{"n_layer": 12, "d_model": 384, "n_experts": 48, "experts_per_token": 2, "d_expert": 256, "d_shared_expert": 0, "activation": "swiglu", "moe_layers": [1, 3, 5, 7, 9, 11], "router_score": "sigmoid", "normalize_top_k": false, "routed_scale": 1.0, "balance_loss": 0.002, "balance_bias": false, "router_noise": 0.1, "router_logit_norm": 1.5, "init_std_router": 0.00871, "lr_router": 0.00104, "n_head": 6, "n_kv_head": 3, "head_dim": 64, "vocab_size": 8192, "norm": "rmsnorm", "norm_place": "pre", "norm_eps": 1e-05, "positions": "rope", "rope_base": 5980.0, "rope_fraction": 1.0, "qk_norm": false, "attn_scale": 0.125, "tie_embeddings": false, "parallel_block": false, "init": "normal", "init_std_qkv": 0.0382, "init_std_o": 0.0, "init_std_up": 0.0382, "init_std_down": 0.0, "optimizer": "muon_variant", "lr": 0.00147, "lr_mult_qkv": 0.5, "beta1": 0.9, "lr_head": 0.00873, "grad_clip": 1.0, "warmup_steps": 200, "schedule": "wsd", "decay_fraction": 0.482, "decay_shape": "sqrt", "final_lr_fraction": 0.0, "batch_tokens": 262144, "seq_len": 1024, "doc_mask": true, "train_tokens": 1804000000, "steps": 6882, "dataset": "wikipedia_en"}
Below are experts of layer 9 (counted from 0) of a mixture-of-experts language model. Rows are named router (the router's row for the expert), gate (a neuron's input weights, with its number), up (a neuron's input weights, with its number) and show model dimensions 256-383. Each number is 128 + 32 x the weight over its row's rms, rounded and kept within 0 to 255. Numbers have three digits each.
Before each expert's rows: "gets" lists some tokens that make up at least twice as much of what it gets as of all text; "comes after" lists some tokens at least twice as common just before its tokens as in all text. This comes from a sample of Wikipedia text that the model never trained on. Tokens count by the router's weight.

# expert 7
gets: "=", " =", "See", " career", "Personal", " also"
comes after: "=", "\n\n", " =", "See", " also", "Personal"
router:105113165160206139168138127114143130107181157078154151151151148100219071129101174182115103098166118110186099099116090153127178132144180163158136072161132119146124186135112086130075157120139124153122156129153100161163124116098103160167158119120110110147170139136075201136131139082123149130138131086179127184104139099159104144163105186088149173133192083101094146125130116097119143149140
gate0:190178110103138118159093150149101087119132136099117136137177151094143125112157169119176181098142135042185151120163134100153055154106130161110125119093175153103178125151118122154083177125114106085077108108151122103139158097144113109124144116126150139139177090141121172173086091128113149107104148149097106125148095117093120197038132104148144180149131123149154131154124107126094082177132
up0:147164123156153128141149045108168145109092140136140150110109139126162147096097147136106126097136103149091116054153124134116125160118113137081142136162120174131067168155186146199129180095099184147103152123164188121079118146131164126150117109122139146167097056080044094151137133113142141129101105157099094108154057164124151137143109128161145085149086080170095114145114207147090144157135
gate1:135114158077084190144087166130146142171175136091180135082146152215092151192063120097099128110179142128105158144104158148136087159120129127183139126110139157085140126151098119137116141115096153057160129127154137121089126124115111134122110170122151161088118090151080159137108120133171099147133123131204060171125098097150184088139132156131158098158091104113149119132065064129158089178068
up1:172118088131147134084171124124073084140153161091186134070152176161067172151159065148097118062101135127119090168123097123202136089078174115095088140132142125156168171103129150062100137056159083088157147123164165142167135091099167111126146137147156191157155105163106131150122146100099098176139116081136099114128103139142140153132140125132203087181154117132093186144148120151140063206086
gate2:128160144179118084130227130141135048087146102107112079132153177161145127145143108127088129137105093124136088108109150155144167145121113098108107117095083137103193147132168117110068101159088148163104094092138085133125138114116115128143153109116147146124119089191191147090114163113115141120102138184155139158113091144156119125128122115220072199149165108193178101120128150134101135183149
up2:092104043122148131095116147080133088126085119134100125162140154103095033159146107185063173136107096069127060064151151101217135138090128073095096178075114166149102117175138111135130148175139201133131119070103140126095189141180153168119093109157115126208155116093195122080135132059080129115155097112121109077126162119112117126170067129135124161070142113160038130113109133153094082155147
gate3:155125120180158105086158091128149140130152136085120107142102218142177172089147158086110150070124174162101123074116148085127134111072119081107122158096103108160186120118146153132121115164108097121110130141155104104146059095103136095150135137116134095153162053112113118140121083102134124142138140141076048138138124079133120132127064115117091131156123108117140166189154133128199134164113
up3:095061094105133142130111066160083121088141137151171193151155134155118105139097125136132122180134096094186079171111114098141132084134145120148128152150129103153089111136131165093127134132165135147137154105127131092139147156109154183042106079110120121140081079122170135165104096173162101156142131084125182077127131102122097117132113181153135136145114141132106128123107119071137107168152
gate4:077134140133142145158143139138111147113119069142154145139124174142120140077150091152132185158172162077128129102115126123119081063096095073131111161168091103095090151122132132136142067149142056101139172090120103093140132102075119093140112140071062161132120126129156122091130115122132043141158154174082116116114160130138176070081106114052127141140099091145104104109139133089122093156104
up4:155102122098145111111107159106150107165153118204121134147141109138104124121059165076124106085116068192144136079143144130142126124175118140123145104063171139149140073144110105123106184082103156125070097102093122153114074165110113137168126137143166093134128071158105156187132149152149147124154155070145121133113140107153101115112094141155106088101156134201122149158165129179101122089130
gate5:101141104172118142143172170106127100157120125094109144127104155140138101102123198073099167142128113060144144109142138128146174167106086136146158122143165142041170080141136060100100162120094115167184144104080130084108097188093104136094132120090114131093175130125084207112117149114139110135115137144086175159167084124124127156142076145148185160089118125142120085147070123120109118146105
up5:157136099157126112168144105088136115116181145116177144126072108137171153069130153145076128077081143139138142160104126139076162168114111152165162141177120145086139139111134110062096096100197140171097184173124097095092131105175089072076121109110119155116094108099126169171121204149132180087160101182083140167169106134138136099105153118121174146139103116127153139148104132096081177092142
gate6:165100123165140092150106139142100135134159109099158101153080110094149142116147152117090132139097159051111146154160145090170095109163155147156111143155135193137133140141165086153105161111093145138154171108115112079103113129072154148073135104119112115154215101149148075058118123111170069114126113175149095212131136124170145121089171164077186206121125115123133147169143124142159096191041
up6:171120119079101156127170145128145118118096167126117115079159145138156180110161153096168128151146154173136136095120128175088108143172065116072139144142128143136112103108116101122200148102147129089131066137108099099135079147189129121153093127186154130148166185146101148163165149149155173132099146150120131118108151108106133149145116064099039133093116153125119110116106188119104106056134
gate7:157155129122116140116167094126121136098127056128106163104136052077138129213115129124167166123137083150145125092172103110143162107167143146155179137060151131108155107139157146144121107138141158126165176131102139133070118095121148108063164054147134018126135098132106094117178100118133146110130119164170122123137105109090136139131125110112099155104097125155120143185138130111090120127130
up7:135089190128103158163144109050156119082124135139142110121100177166050096114091103133176151128117168111098113212138079103128134124201116092139111125196107171107130145106163128115136090163088113131101137100142157157147166095127099144107187132121152131120143196134177127091110075176144132117125114087115135143142185137098224091154127159181116014154109147095155106085127111109117100085072
gate8:115092071090099109081125146081100145152127127054215126071151144172067127189134108120103127043138132131139168167137169163177119136081177119154089143112145139086194163087102132121091131099103142100166112120196147070129114095083109111149121120157161166141109110117128144166140185089088075222124105085187065099140098129153141117110152107140155145142147137134107188112114109130183095205100
up8:107151183086147165135163139131207099074152113079101133171105077104164127056129158118144090148093153111127145089149081103057157117158107175136145092099090157133135131113109131135160138173184120151096146136107155109130108155104139187120158131092109176119102172208121101103107093135096178123100138115124127183038183139147141098142054180152150125135087103150097071196098137103140176075152
gate9:117133116148131169115169149161088170077127088087150068095126146157145115126133125125114111117166160082139140094138113147130165109090125124160161125086110088147148128174069099133086100116149129126089131086135079121140164116112168139164077099154100144097167169180055116087160103111174151144092167108120114142152067159145125152128086129107128147093149097191156107187157093167061073115115
up9:125117150149095219171115144132073134152127099115112117109139088146136122163131132143121139117148123123067152152117107143114106151121101176138136138119133062111110117141161105137115154133140098125090143079144122128125139123066080165151116181118076114131133145133126123120164143146123164177094127180104107159104156085153113139113141113150190125077181138139145147185181134101074146104107
gate10:071117103137131117100194105135131164103187108127165127143140206107149153081170171135102119135156177094124175107127117127127148155117136095121149138114072121107135115129133092146180128135177094120135088114095124115130130131165136125137153065070118130124108140140093185144015189092144082133078147153177154121139152155094142108075167158140150115065143102110187115153098102127104078140121
up10:146132117153086156084137173125084181101128142124111104157197086095100125140120131033187162091115159146158127154112103123101126117097115193152105120121172144101116109102196146165089098089144151116106126163154133130113182110163201115119160153163160060100096155061099167148140093207063112127138179154108153105115171121084155097135129156141119133135133101184104133119120086146079076144167
gate11:120108107182115137128156075131122115078094080083145120181092180185170120071143200178121142158120101029180174099113106100114114122142118187143151094149094146116123136139131100164108105108174149095132077178128158130137140084059172115083122196133100079142136130117103157187121136097113151138036144093141081133172090184179084084146101095133136166169115142139140143161099109071143084114132
up11:184190115123151127074079074130129154142186104103156133114136113069113115116140143111132076127147128178124108125075143107126159147144099102117137155110121073129112169091179130079161128132105137215125160173163140145164097104074141108073178109124091122177124161126108152138142147158143090128168113153182114091156080094177167116123133135128141107192115130101126134154169152203087181058212
gate12:129136094128097097108147160114126171058164080068182107120145163162152097155178146172184167120102157081151095110097063109135098090153131150184137084147104118118163113157147112118116186083153194116111105097142064084110168154112080186103152184144190131132149149079155121102100142170152110103111124126146098202122132168089118117135119117129152104096089115161133116165123119127082092183108
up12:081163105110047110116127101177179076185123084034140123144180203145128114116104128162161157139099134058166114110148146136123190168133090153136103117104139121105090110089098115173134167136161125149180125121147154136146168113152110105110181116084128185083174192126156134086124144131095058158128173175145173146067129116092171090093155129160130127096075132123210117112105112108119134133121
gate13:197131131121132095139108139099119150126172166103142139141191149146112141113088170109191108088145147094174123166200132166150133091109144118175176162089110131124105148130147099078183116105110112139170071103119161029139113121101145132154145156208155112144087133125120162096112105071146171087127059112082089172145117111154158121169160142154149102116140175113073108201112133101175110164131
up13:153103174138134127178117154063109074071121138097128086142161174117112125145082117137173123110151119088134142153136154094101123116149147111127140035121069117117175165085144181123177153099137076110084135072155158078135114138075100137110131119228167064110062145115091133139124092125179181100113113099135121133138113151199133119118102105135148118113140109143130186144145113121090090166153
gate14:127103134173131146103136155068158162081162114132172126180132108168125071133110167113145137177120205143116111110106125141150162070131089118073120109157085065115151097143144129210124119079104151134126129136190100137120092170086119139103091073107138169162136164056173112132090048134077144139130126132096139159133078133167139149170098109164163145105148135109148088184091114168125131155097
up14:124152141095108106120079142083161158118101155078155114123162104157180084123080230158127181134119155123164160116145104091131143108121169088118081113092119078172133162135104127109107109090192118112126113108197103104123093126111122144088158147137115107113138138165110110084158123153110114125130090152085121155153125151138092084161114119145120138156149171140107131227184090131155098100147
gate15:083096083120139045081142085135090117097126183131137157115150213124199106086125137104081088090088147143092120151083122072137131175075144158093182121137104093126171184106111181091108148111175140159119096155149072151081111113126149121153126147041132166165215127157116123140146148167114109115105126177140118158167107091143125101147085140083128176095112172124175160120108120159123084092086
up15:076089118137094120177098138166198151105114158115157114139130175121072169121115116138189137140176187092120138096136080125067193087100153174127139137105160147128168131110082083131093126183160075148162136156124159087108092087132112106156147061134114138139124099157165127106125125063130127141085154112165180108082134111181123063134135170145173109194134121123142103066076097168139124164118
gate16:132148121106125121133149141155113113106080112106154144086101102164141108106120128107141110085103165104168138137197142126142162126098163103139123120101147137123106106139159114111114158135153111139134089116094088109116064185108125134086086099125182113095205108159127130180086148052130116188107171105152124199133100155120117203093127103102192141172130168085157130141096140128097123165086
up16:171151129110184185110173153144069113126143086193092081133125118100087138191168092163070154130171117153099116171171059150145110140122098055140101142148118109138119128113118181173134130161133139149120150117179104169143150130079128142155147141101163107148068141112119134125140111193141142146145140182127117094116154112132120121113148098095098141164102105148184174100122112112143146148115
gate17:132135172170148105085157203150113112146148113131073155068127203162173117139169161111160120094096087126103109120126104106088109115096131143144122124107154139056174082130117107098089134133105176098125126164108116114155120095095070140167130193099135096127188163153139142112142144116132158130149159089111101127203173176199185154140119128149177164181163182157120124193105100101032133151119
up17:162136099122114134090156131110127117084133122181129150117150168149156118147148157113095134129139102096109117142127105126101097194110152140123118127114093124087126128150123094200111146147140135130127182135169100124178142120142103153109190068147094086109130056124079193170115106127179126086165104123111166144158180132171197110129122131168147146119147179115135142203047160069091201118138
gate18:149171087128187151125102134077112106159166122108152088076101158147143145158115129107197139142161090070151143107100122147139108120136143126142156106090150105148130117090146078102103135105109100134146086061058131112145186147116113175089093099111092121112140161201110174059134122159152110158132151126154082152143173046157111131140135149163150203153130115120161145159128112111172169092151
up18:117014138116079139136168078136146173171176199091128106113142181128065147128154062143112125097052118139106094110152147082166138146156167150077122098146150148093134069097124135113122104100137062151144152111109132086151116137137159109103126161113104120099130140119182132193133133121086108110157114157101173078169179175161145142083098143127137107133179094150047149145051126128092164134116
gate19:115156175180127096113117135145140110121168061098151118133133121149088171075142104114156203139043119071116155109158192125101148127127149163140165111133135127081138148130114092135092132082133172116110106115108110070141105109115121128156179112103124090167139130104160137139056153076108154154054158138075125109154111134161124070134083112119122135104126145175142155212086153086075119128151
up19:110093111123126095136160134095108158143140143159136144187132114094161108123106087138139111124148138179118114118154124121099128125111119133126139091094204150102119085098148120151107112126101135120099150212037099140145172154133116175129143091101099122092118177128130130223141174126079125136108091141188180188096107197210124111158057121178171092138110122148108168130118129130129061140128
gate20:108104064186155149170140115153102113111116118111174087083142171207145120163136162078136105139132169143110072099122115128126143095078147157106136135141127103069197198146203155116120145121128115112145117162118092097136091181142138126052167141078103084152134126167135139111135098055122113163047137117099171157190138149150106121107118122146132170112144152114143172121144120135146130115055
up20:143095162185118126100126149126088162149148099125133153091158169186113104177132125121194117127134054156082154135140120140119179182152090119179136175078108121123126157144109118136069134133144069046134094161041155070082098156174130171101152108123108148085141138097094129078126135164164088095089052095209160125133104158125138150086145119111131128142135139137114116130119065154080182165159
gate21:156126107121096087131114120177133139078149070114117115057103126129155143113162159142095168179137174113164126126164150148140093139113128148119140062106188148122163131114145057110131075189129100159130138138169085122086158146121111142205189143144141109121182153159127152141092067065120140179145139178154131166132159154200132105119109106065191152114163160150199156094168144109087118185084
up21:132112128132144173123147141157138118110131153149124126177140133130112138171140107151151139062123073142157142127058074179089142129171106099186142191090095099093106158150152148149143146113096168139115118129100132104106169086159150182111063079130148176090121156098153091127152131109137139119138092132142163117074104136097113131145152150120062172107131097181088123116120168152122176140133
gate22:132136199138087134107132153135144117129108136138165112116142146083132149045118119172161138166117169104145135107096170164110101165124134068086182170110146109129181110093132116188091094108108192096103151178075074114127163122118096162110131118068150140160097123120181148137150062078157098120104132134162092180133144081136121163151144180116082100054097047126147082142102121189118144113154
up22:134145146168094141148109129124104134141107172079132119167096110125076092188145118106132109080115125092134126085138174134123128139142156102112124108126134097073186107119167111153111125111120165089160157192120168164157099134119090151080120140110130168085141142122167137144142069064114138092085095115136114176147108092102159242135091160068142152082139076106160088208134144125108083156141
gate23:142137071130127127130182081137110100142126144153126169113098152117107155104126135105096153108158101066101122117121124116163160094156145144159073101091138087125125089166114089113149063127119129155083114097173123138178076091070163139137163170164127181098139064136151178158147121087097123118148169149144166124206131116140176162159096178130115139154069127174144129148118108097061172106115
up23:152170149131137112166085154170130139137113143101147127124064109111117111126075089092158123153133108064060091172193138117192109115135103118087143172081157139131138080156122161140070148115105099091125136108121130139148211121124094120083179114146100157116116116066123085115164122088146092167123115088157105115152108143123095113097113133161129120115135131111149111210108173125197131166075